config.toml
d_expert = 32
attn_scale = 0.102
init = "normal"
init_std_o = 0.0
learning_rate = 0.000903
beta2 = 0.99
warmup_steps = 232
decay_fraction = 1.0
final_lr_fraction = 0.02
train_tokens = 329400000
Below are experts of layer 4 (counted from 0) of a mixture-of-experts language model. Rows are named router (the router's row for the expert) and show model dimensions 0-127. Each number is 50 + 12 x the weight over its row's rms, rounded and kept within 0 to 99.
After each expert's rows: "comes before" lists some tokens at least twice as common just after its tokens as in all text; "mostly gets" lists some tokens that are sent to it at least half of the time. This comes from a sample of Wikipedia text that the model never trained on. Tokens count by the router's weight.

# expert 69
router:59 54 55 49 30 38 44 72 35 46 50 43 33 33 42 38 41 48 55 53 60 30 48 73 43 66 55 43 43 27 49 43 28 43 56 48 61 52 86 51 42 65 44 47 32 43 50 41 26 57 38 47 65 69 54 25 69 62 35 58 40 31 45 54 41 41 63 32 46 39 22 45 40 61 61 34 49 66 39 34 64 53 71 54 71 54 59 51 29 43 42 69 65 57 49 66 53 35 56 55 15 48 52 49 59 53 39 51 59 76 60 66 45 49 43 68 36 43 63 79 34 60 66 51 42 48 51 68
comes before: " the", " a", " on", " his", " by", " in"
mostly gets: " played", " based", " built", " include", " established", " served"

# expert 6
router:51 58 42 46 39 45 54 40 37 56 61 40 30 48 56 47 55 20 44 37 33 37 40 40 43 34 51 42 45 70 43 59 43 49 33 51 77 47 67 33 47 64 53 41 12 32 52 37 50 48 64 60 70 56 45 72 51 41 53 46 51 41 56 42 38 44 52 12 66 79 49 60 42 39 40 55 44 59 61 53 52 53 44 47 49 35 35 53 52 40 40 48 50 26 45 60 35 47 63 35 32 57 28 60 57 53 72 49 62 42 59 30 57 66 58 48 33 40 65 60 41 47 54 26 38 65 43 44
comes before: " the", " a", " to", " by", " as", " his"
mostly gets: " including", " like", " include", "ized", " with", " similar"

# expert 107
router:68 53 66 34 47 47 56 47 54 55 68 54 41 40 46 50 62 45 47 56 31 70 54 28 52 45 43 45 60 88 46 51 49 51 48 69 66 42 42 46 54 40 35 61 45 53 33 49 36 39 32 39 45 46 50 48 52 49 35 50 61 38 32 33 51 69 53 39 59 44 38 60 57 47 41 42 70 55 44 42 64 63 62 48 58 49 54 61 60 32 46 55 47 55 58 56 56 65 60 55 58 50 50 37 66 52 62 45 50 44 48 41 52 43 46 33 46 43 60 27 32 28 63 39 50 66 70 46
comes before: " |", ":", " m", " metres", " jump", "s"
mostly gets: " Votes", " Yes", " ±%", " Swing", " Goals", " Total"

# expert 94
router:45 57 56 35 37 46 59 57 49 49 38 28 44 61 49 46 55 46 54 59 45 50 31 37 32 71 50 62 63 81 41 49 50 57 58 48 54 48 64 67 46 56 56 61 59 51 27 71 49 45 75 44 44 53 61 72 57 65 49 55 43 39 60 42 42 46 52 51 75 53 41 64 47 58 25 60 67 68 36 40 49 40 57 47 70 34 66 43 82 42 41 38 47 39 53 57 47 51 49 32 57 32 37 42 40 18 49 71 59 41 31 34 49 58 42 52 42 58 44 49 48 32 34 42 38 29 54 44
comes before: " |", " he", " the", " was", " they", " is"
mostly gets: " that", " which", " However,", " if", " what", " This"

# expert 52
router:64 63 40 56 36 60 25 22 34 50 43 49 44 60 47 33 42 53 47 44 28 45 50 42 38 57 51 53 37 35 55 41 54 53 62 82 60 48 54 37 39 39 44 52 35 42 74 63 73 58 36 42 36 60 73 52 46 49 53 41 65 46 47 72 62 44 53 36 60 47 42 30 42 37 57 38 50 47 70 60 76 40 30 50 48 49 53 30 59 79 51 20 49 86 63 50 47 35 61 41 42 42 48 45 44 39 62 43 61 62 48 37 54 47 35 59 46 50 58 54 60 51 28 45 52 66 46 45
comes before: " a", " in", " of", " to", " for", " an"
mostly gets: " became", " series", " become", " were", " was", " being"

# expert 29
router:39 27 60 49 61 61 44 44 58 43 39 56 56 37 37 51 43 41 62 54 36 39 60 77 54 59 53 58 24 48 56 55 69 71 53 48 64 46 44 38 58 67 58 28 65 40 55 52 51 43 51 65 59 50 51 49 45 59 47 45 32 39 38 42 50 60 61 34 51 57 58 59 23 67 48 73 35 42 62 45 38 33 54 54 74 62 55 54 49 60 38 53 25 51 51 59 53 49 38 40 58 41 27 51 51 69 63 55 61 52 34 48 59 44 52 77 69 71 73 64 62 51 53 38 54 51 34 48
comes before: "\n", " The", "-", "|", " He", " In"
mostly gets: "ers.", "ed.", "s.", ".\"", " time.", "ing."

# expert 91
router:59 66 48 41 39 64 54 53 57 54 68 53 43 55 50 38 82 57 44 61 31 61 25 52 63 50 45 59 35 38 43 37 71 53 78 63 69 35 43 67 30 59 59 56 62 57 44 44 44 57 51 64 54 52 56 64 51 28 61 53 67 42 43 56 17 64 54 55 55 21 40 51 62 39 46 38 61 53 47 60 70 46 49 44 37 51 50 59 61 38 52 19 41 52 47 41 56 63 62 31 63 31 52 42 45 54 70 24 48 46 67 40 52 45 53 28 63 62 51 29 50 54 49 49 55 66 65 52
comes before: "The", "==", "In", "=", "===", "==See"
mostly gets: " Genus:", " Website:", " Clade:", " Kingdom:", " Country:", "|---|---|"

# expert 56
router:35 45 43 49 54 63 49 44 59 59 54 30 55 62 43 31 69 43 51 59 28 56 48 55 41 82 64 47 48 82 61 51 54 43 31 52 61 47 45 70 41 59 38 42 48 46 57 47 57 23 67 46 40 46 41 44 41 37 46 46 46 52 52 34 31 51 61 46 57 39 58 39 54 53 17 59 36 64 49 64 85 68 70 36 50 57 55 60 76 38 51 37 46 58 69 59 38 42 52 33 50 31 42 43 47 53 57 67 44 30 62 32 42 58 51 43 38 69 39 56 35 61 56 54 37 50 38 56
comes before: "-", "\n", "|", " that", "|---|---|---|---|---|---|", " Succeeded"
mostly gets: " \"M", " \"S", " \"T", " \"R", " \"D", " \"C"

# expert 51
router:51 55 36 43 68 62 56 34 57 55 40 31 54 57 56 51 64 46 31 48 48 51 27 41 36 49 35 32 47 48 51 54 39 42 34 67 70 34 58 58 28 58 40 55 61 32 54 52 57 29 73 32 45 45 69 57 44 45 63 32 59 42 40 56 50 38 33 55 58 40 41 49 58 41 32 50 46 39 47 57 46 75 49 42 41 50 51 58 29 61 47 34 38 58 72 48 37 66 52 51 66 37 29 70 59 43 45 64 36 73 48 39 58 46 51 23 55 46 46 45 54 39 37 54 54 65 75 22
comes before: " |", " ", " Candidate", " %", " hold", " Democratic"
mostly gets: " Votes", " Candidate", " %", " Animalia", ".6%", "Population"

# expert 53
router:68 40 43 47 61 55 79 35 57 44 33 47 25 38 59 40 68 25 34 59 47 65 52 41 54 56 43 44 36 76 28 64 52 61 35 67 62 62 48 56 62 45 56 61 28 40 53 50 53 61 69 47 36 35 37 57 60 40 55 28 54 51 39 44 76 55 45 52 64 62 53 58 56 43 50 60 74 60 52 63 66 46 39 43 71 46 58 56 43 74 43 63 45 51 60 48 57 30 45 34 49 51 52 36 49 71 67 82 32 57 36 40 64 46 52 56 42 29 50 55 47 54 44 58 64 47 61 50
comes before: " |", " and", ";", ",", ")", "."
mostly gets: "/19", " Arts", " (196", " in)", " GA", "L)"

# expert 62
router:41 68 59 48 52 51 70 17 51 43 65 43 29 66 41 44 38 51 42 87 45 72 43 58 60 48 67 61 50 43 53 42 57 32 30 64 75 63 50 61 56 59 55 57 26 51 52 61 47 52 34 59 57 55 57 40 42 42 60 63 54 55 68 48 46 52 47 63 73 58 35 66 60 25 51 41 55 72 56 32 49 18 52 39 48 61 65 41 37 60 42 41 45 39 38 62 31 52 37 41 62 36 56 35 34 53 49 46 56 61 50 47 62 54 49 51 23 82 53 53 50 65 63 36 68 40 58 57
comes before: " |", " 0", " 0;", ";", "'s", "ed:"
mostly gets: " ±%", " Angeles", " ENG", ".00", " %", " 0;"

# expert 120
router:58 61 49 51 52 68 63 51 39 53 68 42 48 70 54 30 47 54 45 68 47 77 28 38 41 48 46 48 47 46 46 56 40 68 32 32 45 44 56 57 53 51 47 37 24 77 46 56 59 42 54 54 50 43 71 49 57 23 26 52 59 39 52 45 46 61 25 49 49 54 51 56 54 32 34 56 61 73 62 18 26 44 44 49 50 57 50 33 46 80 59 54 55 44 48 56 46 70 34 60 60 43 42 44 34 67 53 62 65 52 59 40 60 50 65 35 39 59 57 35 43 44 52 30 59 58 61 41
comes before: " |", "|", "ia", "};", "\n ", " K"
mostly gets: " %", " Candidate", " ±%", " MF", " ENG", " Majority"

# expert 28
router:66 71 36 42 39 58 31 62 38 35 54 48 45 65 52 58 59 58 64 36 29 29 54 35 53 50 62 45 45 56 60 47 52 55 65 62 49 41 61 71 46 56 56 43 53 41 89 64 51 49 34 67 34 58 51 43 58 46 57 56 52 46 41 60 64 34 41 48 50 49 58 41 27 73 62 50 44 68 55 71 59 49 64 57 71 44 62 45 46 54 48 52 67 32 44 48 55 52 45 40 35 38 41 33 31 41 63 47 57 29 75 69 38 53 48 60 25 56 62 66 56 49 41 59 53 59 60 56
comes before: " the", " to", " a", " in", " with", " his"
mostly gets: " began", " up", " started", " continued", " date", " ended"

# expert 17
router:56 46 54 58 74 63 39 53 78 55 55 57 61 50 44 73 23 61 34 50 30 38 43 70 56 45 55 52 54 69 51 49 33 60 71 49 50 41 45 37 36 37 45 41 57 68 30 68 57 46 58 53 63 55 48 52 54 45 29 58 65 13 46 46 61 73 47 46 44 41 51 58 44 62 41 40 08 57 42 42 48 56 47 48 32 46 49 49 46 57 53 34 17 74 46 55 51 53 32 67 54 40 36 33 69 53 66 55 57 55 56 53 22 62 60 26 59 58 52 25 48 28 58 50 48 62 55 41
comes before: "-", "\n", "|", "=", "The", "American"
mostly gets: " Born:", "|---|---|---|---|---|---|", " Died:", " Location:", " Authority:", " Length:"

# expert 93
router:42 47 37 53 57 63 40 38 41 69 39 46 52 54 53 46 52 19 45 53 56 54 49 54 52 48 64 40 48 38 45 46 61 48 40 51 38 52 41 58 62 51 53 40 34 62 53 47 42 61 60 58 53 67 19 51 41 53 41 42 35 44 58 46 59 46 70 58 50 48 40 61 29 30 59 45 12 47 64 58 42 54 47 68 82 66 61 62 60 37 30 50 40 65 80 36 48 50 60 30 43 64 36 44 36 62 55 64 53 65 58 50 54 57 60 50 34 61 54 48 66 29 58 46 46 27 50 56
comes before: "\n", "-", "|", ".", ",", ";"
mostly gets: "idae", " Court", " City.", " court", " Constable", "-G"

# expert 39
router:30 51 45 44 72 56 54 42 45 48 55 37 45 44 43 35 52 53 31 38 31 36 60 66 41 45 61 31 37 47 52 38 63 44 55 61 42 50 57 55 57 59 50 60 48 58 55 66 46 50 51 47 74 56 45 42 78 74 40 43 47 62 44 59 59 64 61 62 40 55 53 61 43 52 30 45 38 55 67 56 45 47 25 46 51 65 53 49 61 36 52 54 48 69 29 25 69 36 46 57 57 49 68 47 41 73 47 47 41 66 33 54 52 61 52 33 42 36 31 67 44 36 58 58 63 40 41 76
comes before: "-", "\n", " ", "|", " 6–3,", " Futures"
mostly gets: "ova", " Creek", " County", "enko", "ville", "ley"

# expert 113
router:54 62 32 59 39 58 47 48 56 58 52 40 74 58 36 60 31 45 37 39 43 50 32 39 40 48 48 31 49 82 71 47 67 52 28 60 29 41 60 59 36 47 36 61 67 41 42 80 51 42 76 46 57 51 47 51 54 64 51 44 66 39 40 65 47 49 76 46 57 56 54 37 56 67 33 60 53 75 38 57 61 48 47 42 40 34 38 46 62 77 48 25 40 54 60 47 67 59 33 20 40 38 34 48 50 48 62 52 56 28 34 43 33 45 18 62 46 56 55 60 43 48 39 56 62 48 57 55
comes before: " was", " is", " has", " of", " were", " had"
mostly gets: " It", " They", "==See", " it", " he", " Died:"

# expert 118
router:57 44 60 46 69 59 59 34 49 63 38 53 47 78 68 44 52 30 46 81 55 78 65 36 22 60 57 62 45 40 49 60 48 56 43 43 60 75 42 48 54 26 48 55 57 48 64 48 77 50 60 40 55 54 59 58 57 42 39 50 48 41 57 34 42 59 59 48 53 76 67 65 45 33 36 65 50 46 57 29 59 36 32 60 61 74 51 48 42 52 57 61 26 57 66 51 49 48 39 32 66 72 70 49 45 40 53 45 49 63 28 62 43 40 66 59 61 50 46 36 32 19 43 62 48 50 56 70
comes before: " |", " The", " /", " He", " In", " It"
mostly gets: " Votes", " four", " 41", " 34", " 8;", " —;"

# expert 4
router:43 51 46 45 50 57 38 49 52 61 44 62 34 52 59 50 49 52 36 55 34 49 46 68 26 35 53 62 37 42 46 60 41 51 55 35 60 39 49 49 51 49 48 42 48 28 51 46 62 57 81 66 48 76 66 41 55 46 54 41 64 30 38 52 25 30 28 39 51 51 70 65 35 61 26 52 58 46 48 33 53 43 48 42 70 63 44 45 43 52 36 43 28 58 67 43 52 70 60 66 68 45 47 63 62 53 53 47 41 48 33 48 49 77 37 47 61 48 63 49 63 46 58 29 71 61 62 57
comes before: "\n", "|", " ", "-", " –", " Votes"
mostly gets: " by:", "|---|---|---|---|", " medal", " ±%", " Kingdom:", " date:"

# expert 16
router:56 46 52 42 44 50 61 44 44 42 43 46 40 55 46 33 46 39 65 33 71 47 60 66 41 62 59 50 40 36 58 50 71 62 27 66 62 44 55 47 36 48 57 32 24 30 73 65 55 71 37 55 59 32 33 55 53 36 48 48 41 51 51 54 27 53 32 61 63 50 47 62 63 42 59 53 52 64 50 56 53 55 37 32 59 54 63 51 39 51 46 50 62 44 74 60 52 56 44 46 35 31 66 51 63 57 55 48 43 34 19 47 45 52 45 51 55 60 57 60 75 51 54 52 64 40 30 42
comes before: " he", " the", " and", " but", " it", " which"
mostly gets: " when", " However,", " where", "\",", "ed.", " When"

# expert 38
router:63 65 48 53 44 75 54 30 36 57 53 56 59 86 20 44 41 56 41 44 33 82 40 50 46 57 56 39 43 63 54 27 41 52 55 43 42 60 45 50 44 60 40 54 45 63 28 48 33 37 48 36 41 32 70 40 36 64 66 56 51 44 32 40 62 56 48 36 63 39 57 42 45 34 39 65 70 51 52 32 55 64 42 45 52 55 26 41 51 57 51 47 44 51 76 42 46 38 60 51 55 15 43 61 65 61 52 33 64 58 47 60 52 61 43 47 47 59 60 38 43 42 38 60 37 49 75 46
comes before: " |", ";", " —;", ")", " 0", "3"
mostly gets: " %", " Turnout", " ±%", " —;", "th)", "$"

# expert 78
router:43 58 44 53 72 49 55 32 43 48 38 61 65 49 53 34 41 37 72 63 32 50 39 35 46 55 28 57 41 53 30 25 39 64 36 33 53 33 34 50 77 54 42 64 28 43 39 46 57 43 57 55 44 43 73 48 56 46 34 42 47 45 46 32 68 70 60 72 50 62 31 49 56 45 46 78 47 49 61 39 45 47 59 42 60 54 76 28 18 62 54 65 67 51 55 63 29 58 70 59 58 65 49 29 52 53 74 45 42 69 52 44 58 43 47 59 31 68 62 34 58 61 18 59 60 56 56 59
comes before: " |", "|", "1", "8", "3", "4"
mostly gets: "hen", " Swing", " protect", "idi", " 1–0", " 0–1"

# expert 125
router:63 53 61 35 48 48 39 32 40 41 54 45 39 61 41 49 35 31 32 43 48 68 38 42 59 56 52 38 45 84 58 74 68 69 27 64 62 44 78 59 25 69 43 59 45 47 34 61 62 34 66 56 52 52 85 48 60 65 49 51 51 54 42 50 50 29 45 38 56 43 28 50 48 55 38 49 56 56 22 46 59 66 52 62 45 65 53 55 62 48 41 38 69 47 37 56 58 53 41 44 20 34 36 42 50 34 49 56 67 36 48 36 35 42 50 61 20 58 32 58 38 45 40 23 42 36 56 53
comes before: " of", " were", " are", " was", " ==", " is"
mostly gets: " They", "After", "As", " During", " While", " When"

# expert 84
router:36 66 60 18 54 52 50 53 43 56 47 35 51 63 55 47 72 56 48 69 61 49 63 63 49 48 62 45 38 53 62 45 58 43 70 40 32 56 36 30 65 50 39 41 40 47 43 35 53 57 35 45 49 53 48 42 45 64 44 51 29 66 58 51 59 37 58 46 53 55 51 72 55 31 55 46 48 60 48 74 59 50 58 28 55 57 43 61 45 37 66 52 36 76 53 47 53 41 32 58 73 54 39 47 42 68 39 46 68 64 56 73 64 65 34 50 28 49 41 64 58 45 37 61 44 47 49 32
comes before: "\n", "-", "|", " •", " Born:", "μ"
mostly gets: " ==", " ===", "i-", " ====", "-c", "-b"

# expert 47
router:68 45 39 52 46 61 52 48 43 52 50 68 48 45 37 55 55 69 54 63 48 47 55 44 58 47 64 35 29 30 42 28 50 53 78 32 49 65 60 60 40 52 59 64 39 44 52 34 55 49 49 41 31 67 21 51 35 65 57 49 35 57 58 48 59 35 74 45 46 51 49 53 43 51 31 55 53 66 54 46 50 36 65 54 57 63 30 51 39 35 51 43 46 66 32 63 79 25 49 72 52 41 42 72 61 47 37 45 44 53 60 45 44 57 25 62 32 62 59 48 55 41 53 42 55 25 62 62
comes before: " the", " a", " his", " its", " their", " an"
mostly gets: " between", " during", " until", " including", " through", " about"

# expert 22
router:50 48 47 56 42 53 39 46 54 45 52 42 47 70 33 44 33 37 48 44 58 54 39 44 39 43 28 48 61 32 72 59 67 49 32 59 52 40 59 45 30 62 64 61 53 46 35 61 66 48 73 52 40 55 80 58 66 51 50 56 57 48 49 62 57 39 42 60 65 49 38 45 65 45 60 61 48 50 32 75 45 65 43 62 47 50 71 53 68 62 45 30 57 21 62 48 35 53 31 41 43 32 37 43 49 34 70 54 63 48 35 49 38 46 40 48 40 61 31 42 42 50 50 49 46 43 38 51
comes before: " was", " were", " is", " of", " had", " are"
mostly gets: " They", " they", " However,", " he", " He", " she"

# expert 75
router:61 47 44 35 55 50 44 55 52 63 52 44 60 54 60 58 49 29 59 58 40 52 51 49 41 33 33 49 62 52 29 51 20 52 41 73 63 67 60 63 37 48 47 45 48 62 36 55 60 30 61 35 59 69 75 41 62 44 62 54 53 46 67 20 31 55 23 45 66 42 69 56 64 45 53 43 40 44 59 57 45 69 55 52 42 56 45 63 59 18 47 57 38 59 56 44 60 41 50 68 49 53 45 39 66 63 49 49 41 50 50 34 49 42 70 33 44 42 47 45 37 29 47 39 26 53 38 50
comes before: " |", " ", " of", " zone:", " population", " code:"
mostly gets: " Candidate", " %", " Total:", " Votes", " Phylum:", " Species:"

# expert 10
router:54 47 54 32 40 71 43 59 66 56 58 65 52 52 44 44 71 37 54 48 47 43 49 67 59 78 49 49 36 71 29 28 44 63 74 51 58 46 45 64 55 58 51 40 63 52 36 66 67 56 51 54 41 45 59 47 38 55 53 47 34 51 68 45 55 51 66 47 35 35 33 49 31 43 42 41 45 40 41 40 67 43 36 53 41 40 56 48 85 47 65 44 39 57 47 43 52 42 46 41 69 52 43 39 53 45 68 59 42 27 72 31 62 36 40 58 65 61 56 66 54 32 43 38 38 70 46 55
comes before: " the", " be", " make", " have", " take", " create"
mostly gets: " to", " at", " may", "==See", " would", " could"

# expert 95
router:44 44 46 64 55 69 65 31 28 41 50 29 46 47 51 46 40 41 43 51 38 41 68 45 50 38 55 45 35 42 53 64 75 50 44 58 55 45 74 64 57 54 58 64 40 43 48 40 63 38 63 48 37 46 41 57 80 69 61 56 55 71 45 57 49 48 58 68 67 59 69 57 50 61 46 46 45 69 55 62 48 58 34 30 49 46 39 58 54 43 44 38 40 64 49 71 67 45 59 39 54 48 73 51 71 44 41 48 51 26 42 50 46 47 48 50 63 61 49 65 69 51 52 65 62 28 38 57
comes before: " of", " in", " and", " at", " for", " He"
mostly gets: " century", " Championships", " education", " year", " style", " Representatives"

# expert 14
router:44 72 60 61 73 50 31 40 56 51 44 36 59 62 68 55 45 47 47 34 40 42 39 20 39 58 52 48 55 75 54 61 49 48 32 46 54 51 58 19 53 43 49 46 48 43 42 57 55 40 74 42 41 65 59 69 57 44 59 36 34 58 42 56 46 38 49 35 41 56 39 36 32 63 44 70 45 47 58 45 37 48 27 43 36 55 48 53 35 62 44 28 28 72 61 26 78 58 42 30 61 53 49 57 27 42 55 65 44 52 48 46 44 44 46 49 46 61 46 44 52 49 50 30 79 26 67 60
comes before: "\n", " (age", " /", " Votes", " born", " (aged"
mostly gets: " (born", " Minister", " Arthropoda", " footballer", " round)", " classification"

# expert 1
router:52 52 48 49 39 39 52 50 77 34 65 50 39 60 30 17 67 51 59 58 34 53 45 61 35 64 40 58 44 76 40 23 36 48 63 44 42 57 52 67 40 52 41 62 58 63 50 34 49 36 38 50 66 53 62 42 49 53 44 61 42 50 61 45 57 43 56 46 37 58 34 63 37 57 33 52 49 37 33 37 45 46 57 52 53 24 26 53 41 35 67 63 59 34 70 85 53 65 47 51 43 39 59 35 65 70 36 64 52 43 37 47 51 39 50 45 29 39 44 44 45 59 60 36 17 46 36 55
comes before: " the", " be", " a", " his", " have", " their"
mostly gets: " to", " After", " between", "After", " Following", " make"

# expert 24
router:48 39 46 56 39 58 38 45 45 56 47 48 27 39 65 36 44 58 48 31 37 44 57 63 53 44 40 68 74 78 39 56 59 45 69 59 63 52 51 26 59 62 46 47 52 42 52 48 36 48 45 43 52 45 68 34 38 64 74 53 44 40 40 51 53 36 29 41 24 32 64 38 37 48 56 37 32 37 49 64 52 51 73 50 64 55 54 55 41 45 29 40 59 32 44 53 52 60 62 49 41 48 51 61 40 33 70 24 61 34 51 73 59 63 69 42 50 57 74 66 68 47 67 55 70 74 65 61
comes before: " the", " a", " new", " his", " this", " name:"
mostly gets: " of", " several", " various", " local", "|---|---|", "|---|---|---|"

# expert 127
router:52 46 44 57 66 60 30 47 42 47 60 65 76 37 50 50 52 58 30 56 56 59 50 22 47 46 30 33 44 68 37 56 43 46 52 33 54 65 54 48 62 28 36 87 73 25 48 50 59 64 66 47 45 41 46 63 53 42 54 48 54 40 48 47 46 28 51 35 39 62 58 49 59 48 38 53 46 54 38 57 45 49 48 55 34 34 42 48 59 56 49 66 53 66 55 65 46 61 58 48 41 47 47 58 52 48 32 77 52 31 52 37 44 51 52 66 51 37 26 71 50 56 38 43 46 47 57 43
comes before: " of", " as", " to", " in", " first", " by"
mostly gets: " be", " been", " well", " become", " large", " very"

# expert 103
router:59 43 53 64 45 75 57 51 51 60 60 52 32 37 55 49 62 68 59 30 48 46 42 52 50 70 43 71 48 77 49 43 53 37 43 72 38 66 50 48 41 45 61 62 69 56 42 65 40 49 52 51 57 74 41 53 57 64 54 55 33 50 66 46 60 36 72 52 60 57 57 41 45 48 41 53 42 37 65 20 29 47 57 31 50 39 57 65 34 61 51 58 44 51 35 41 49 53 43 71 37 32 61 65 62 56 78 39 49 16 56 37 51 46 54 53 41 54 48 56 68 51 69 54 48 31 55 66
comes before: " the", " a", " New", " his", " an", " North"
mostly gets: " near", " University,", " Animalia", " California,", " with", " where"

# expert 58
router:46 57 60 34 72 43 65 42 55 45 57 69 46 73 37 19 33 44 38 74 21 61 44 53 33 76 72 67 42 66 69 26 47 77 51 56 50 46 41 64 54 52 39 55 68 58 53 62 55 46 62 59 61 48 61 37 59 53 33 68 65 38 54 38 38 54 52 32 45 49 40 50 48 46 55 55 71 53 61 73 53 50 39 39 60 55 72 51 47 49 46 48 52 66 54 65 57 52 55 36 58 41 24 55 51 50 54 43 38 61 35 48 53 64 29 53 47 69 44 66 44 54 20 46 75 38 47 49
comes before: "\n", " ", " 0", " 0;", "-", " 1;"
mostly gets: "==See", " died", " Binomial", " life==", " Released:", " round)"

# expert 105
router:38 57 48 47 36 55 59 61 62 51 34 46 39 77 57 33 35 34 46 71 38 44 61 53 49 48 62 54 27 68 64 54 62 66 60 46 57 34 44 42 48 48 78 47 45 53 44 55 66 74 67 39 67 52 52 71 51 56 46 27 32 56 45 39 41 38 44 48 40 48 47 49 36 48 48 61 59 41 39 64 37 68 49 47 44 62 42 71 40 34 53 27 48 59 53 52 45 57 55 35 67 63 49 50 58 43 52 46 52 79 62 35 61 61 50 50 57 55 72 65 54 56 50 53 43 41 32 40
comes before: "\n", " The", " ", " In", " He", " A"
mostly gets: "es.", "ation.", "ia.", "a.", "e.", " =="

# expert 106
router:38 60 44 48 37 34 63 56 47 48 54 42 77 50 44 65 45 49 62 48 30 41 50 60 56 43 52 48 41 49 63 25 60 56 56 30 53 42 45 58 26 63 54 47 69 44 72 56 38 35 32 59 53 36 70 50 48 66 58 32 58 45 44 51 51 50 63 46 42 25 43 34 53 35 70 51 45 65 26 41 49 46 44 45 57 24 42 46 84 62 38 20 69 46 51 36 30 50 30 27 56 30 35 39 38 71 76 46 74 55 50 49 56 32 38 54 46 45 38 49 35 50 53 46 55 72 22 36
comes before: "\n", "The", "In", "==", "===", "On"
mostly gets: "===", " They", " he", "==", "On", " He"

# expert 77
router:37 38 58 54 48 73 33 44 32 58 53 51 59 30 49 69 46 54 49 61 62 46 54 58 50 51 32 42 41 63 48 52 65 52 36 43 48 35 55 57 43 67 48 32 68 45 65 23 45 45 39 70 66 43 60 63 42 33 60 39 75 41 23 46 66 42 64 45 42 37 61 64 43 48 41 47 49 57 50 56 71 46 54 44 57 44 30 67 46 50 50 55 42 79 61 74 47 44 63 57 50 42 59 46 37 57 54 59 55 30 70 44 35 56 52 64 50 58 76 68 80 50 35 51 43 60 65 66
comes before: "|", "=", "-", "\n", "The", "=="
mostly gets: " Preceded", " out", "|---|---|---|---|---|", " ±%", " Succeeded", " off"

# expert 86
router:51 56 45 61 28 62 63 26 63 64 79 45 42 62 35 73 59 24 49 47 43 81 58 62 62 42 52 36 32 77 38 31 65 55 58 58 62 49 33 56 48 51 61 67 53 55 43 72 61 52 56 53 43 58 52 54 63 53 41 48 41 48 56 62 47 65 67 54 56 42 59 60 53 49 30 49 45 52 54 41 64 51 47 39 42 57 44 63 58 51 38 46 29 62 62 36 58 70 45 53 61 15 49 37 37 82 48 51 58 28 37 44 62 68 36 43 66 60 55 52 59 41 39 50 49 68 72 40
comes before: " |", "|", "-", " ", " 0", " -"
mostly gets: "°N", " ft)", " 5:", "°W", "°E", " police"

# expert 70
router:49 56 47 40 43 32 31 56 41 45 53 62 52 55 46 62 48 47 50 36 48 55 58 76 36 74 27 45 42 68 66 20 60 56 62 40 57 37 43 23 35 57 45 54 68 49 60 68 57 65 62 69 37 47 29 45 69 50 46 37 53 42 51 53 58 33 65 31 57 55 44 49 37 44 39 37 46 62 51 55 49 72 48 63 41 50 33 49 60 44 49 47 53 51 41 49 48 44 47 58 45 54 27 44 37 29 35 45 51 46 48 48 53 69 48 34 50 27 32 57 36 42 41 47 43 45 61 50
comes before: "The", "\n", "In", "-", "|", "==="
mostly gets: "==See", "In", " also==", "==History==", "Scientific", "On"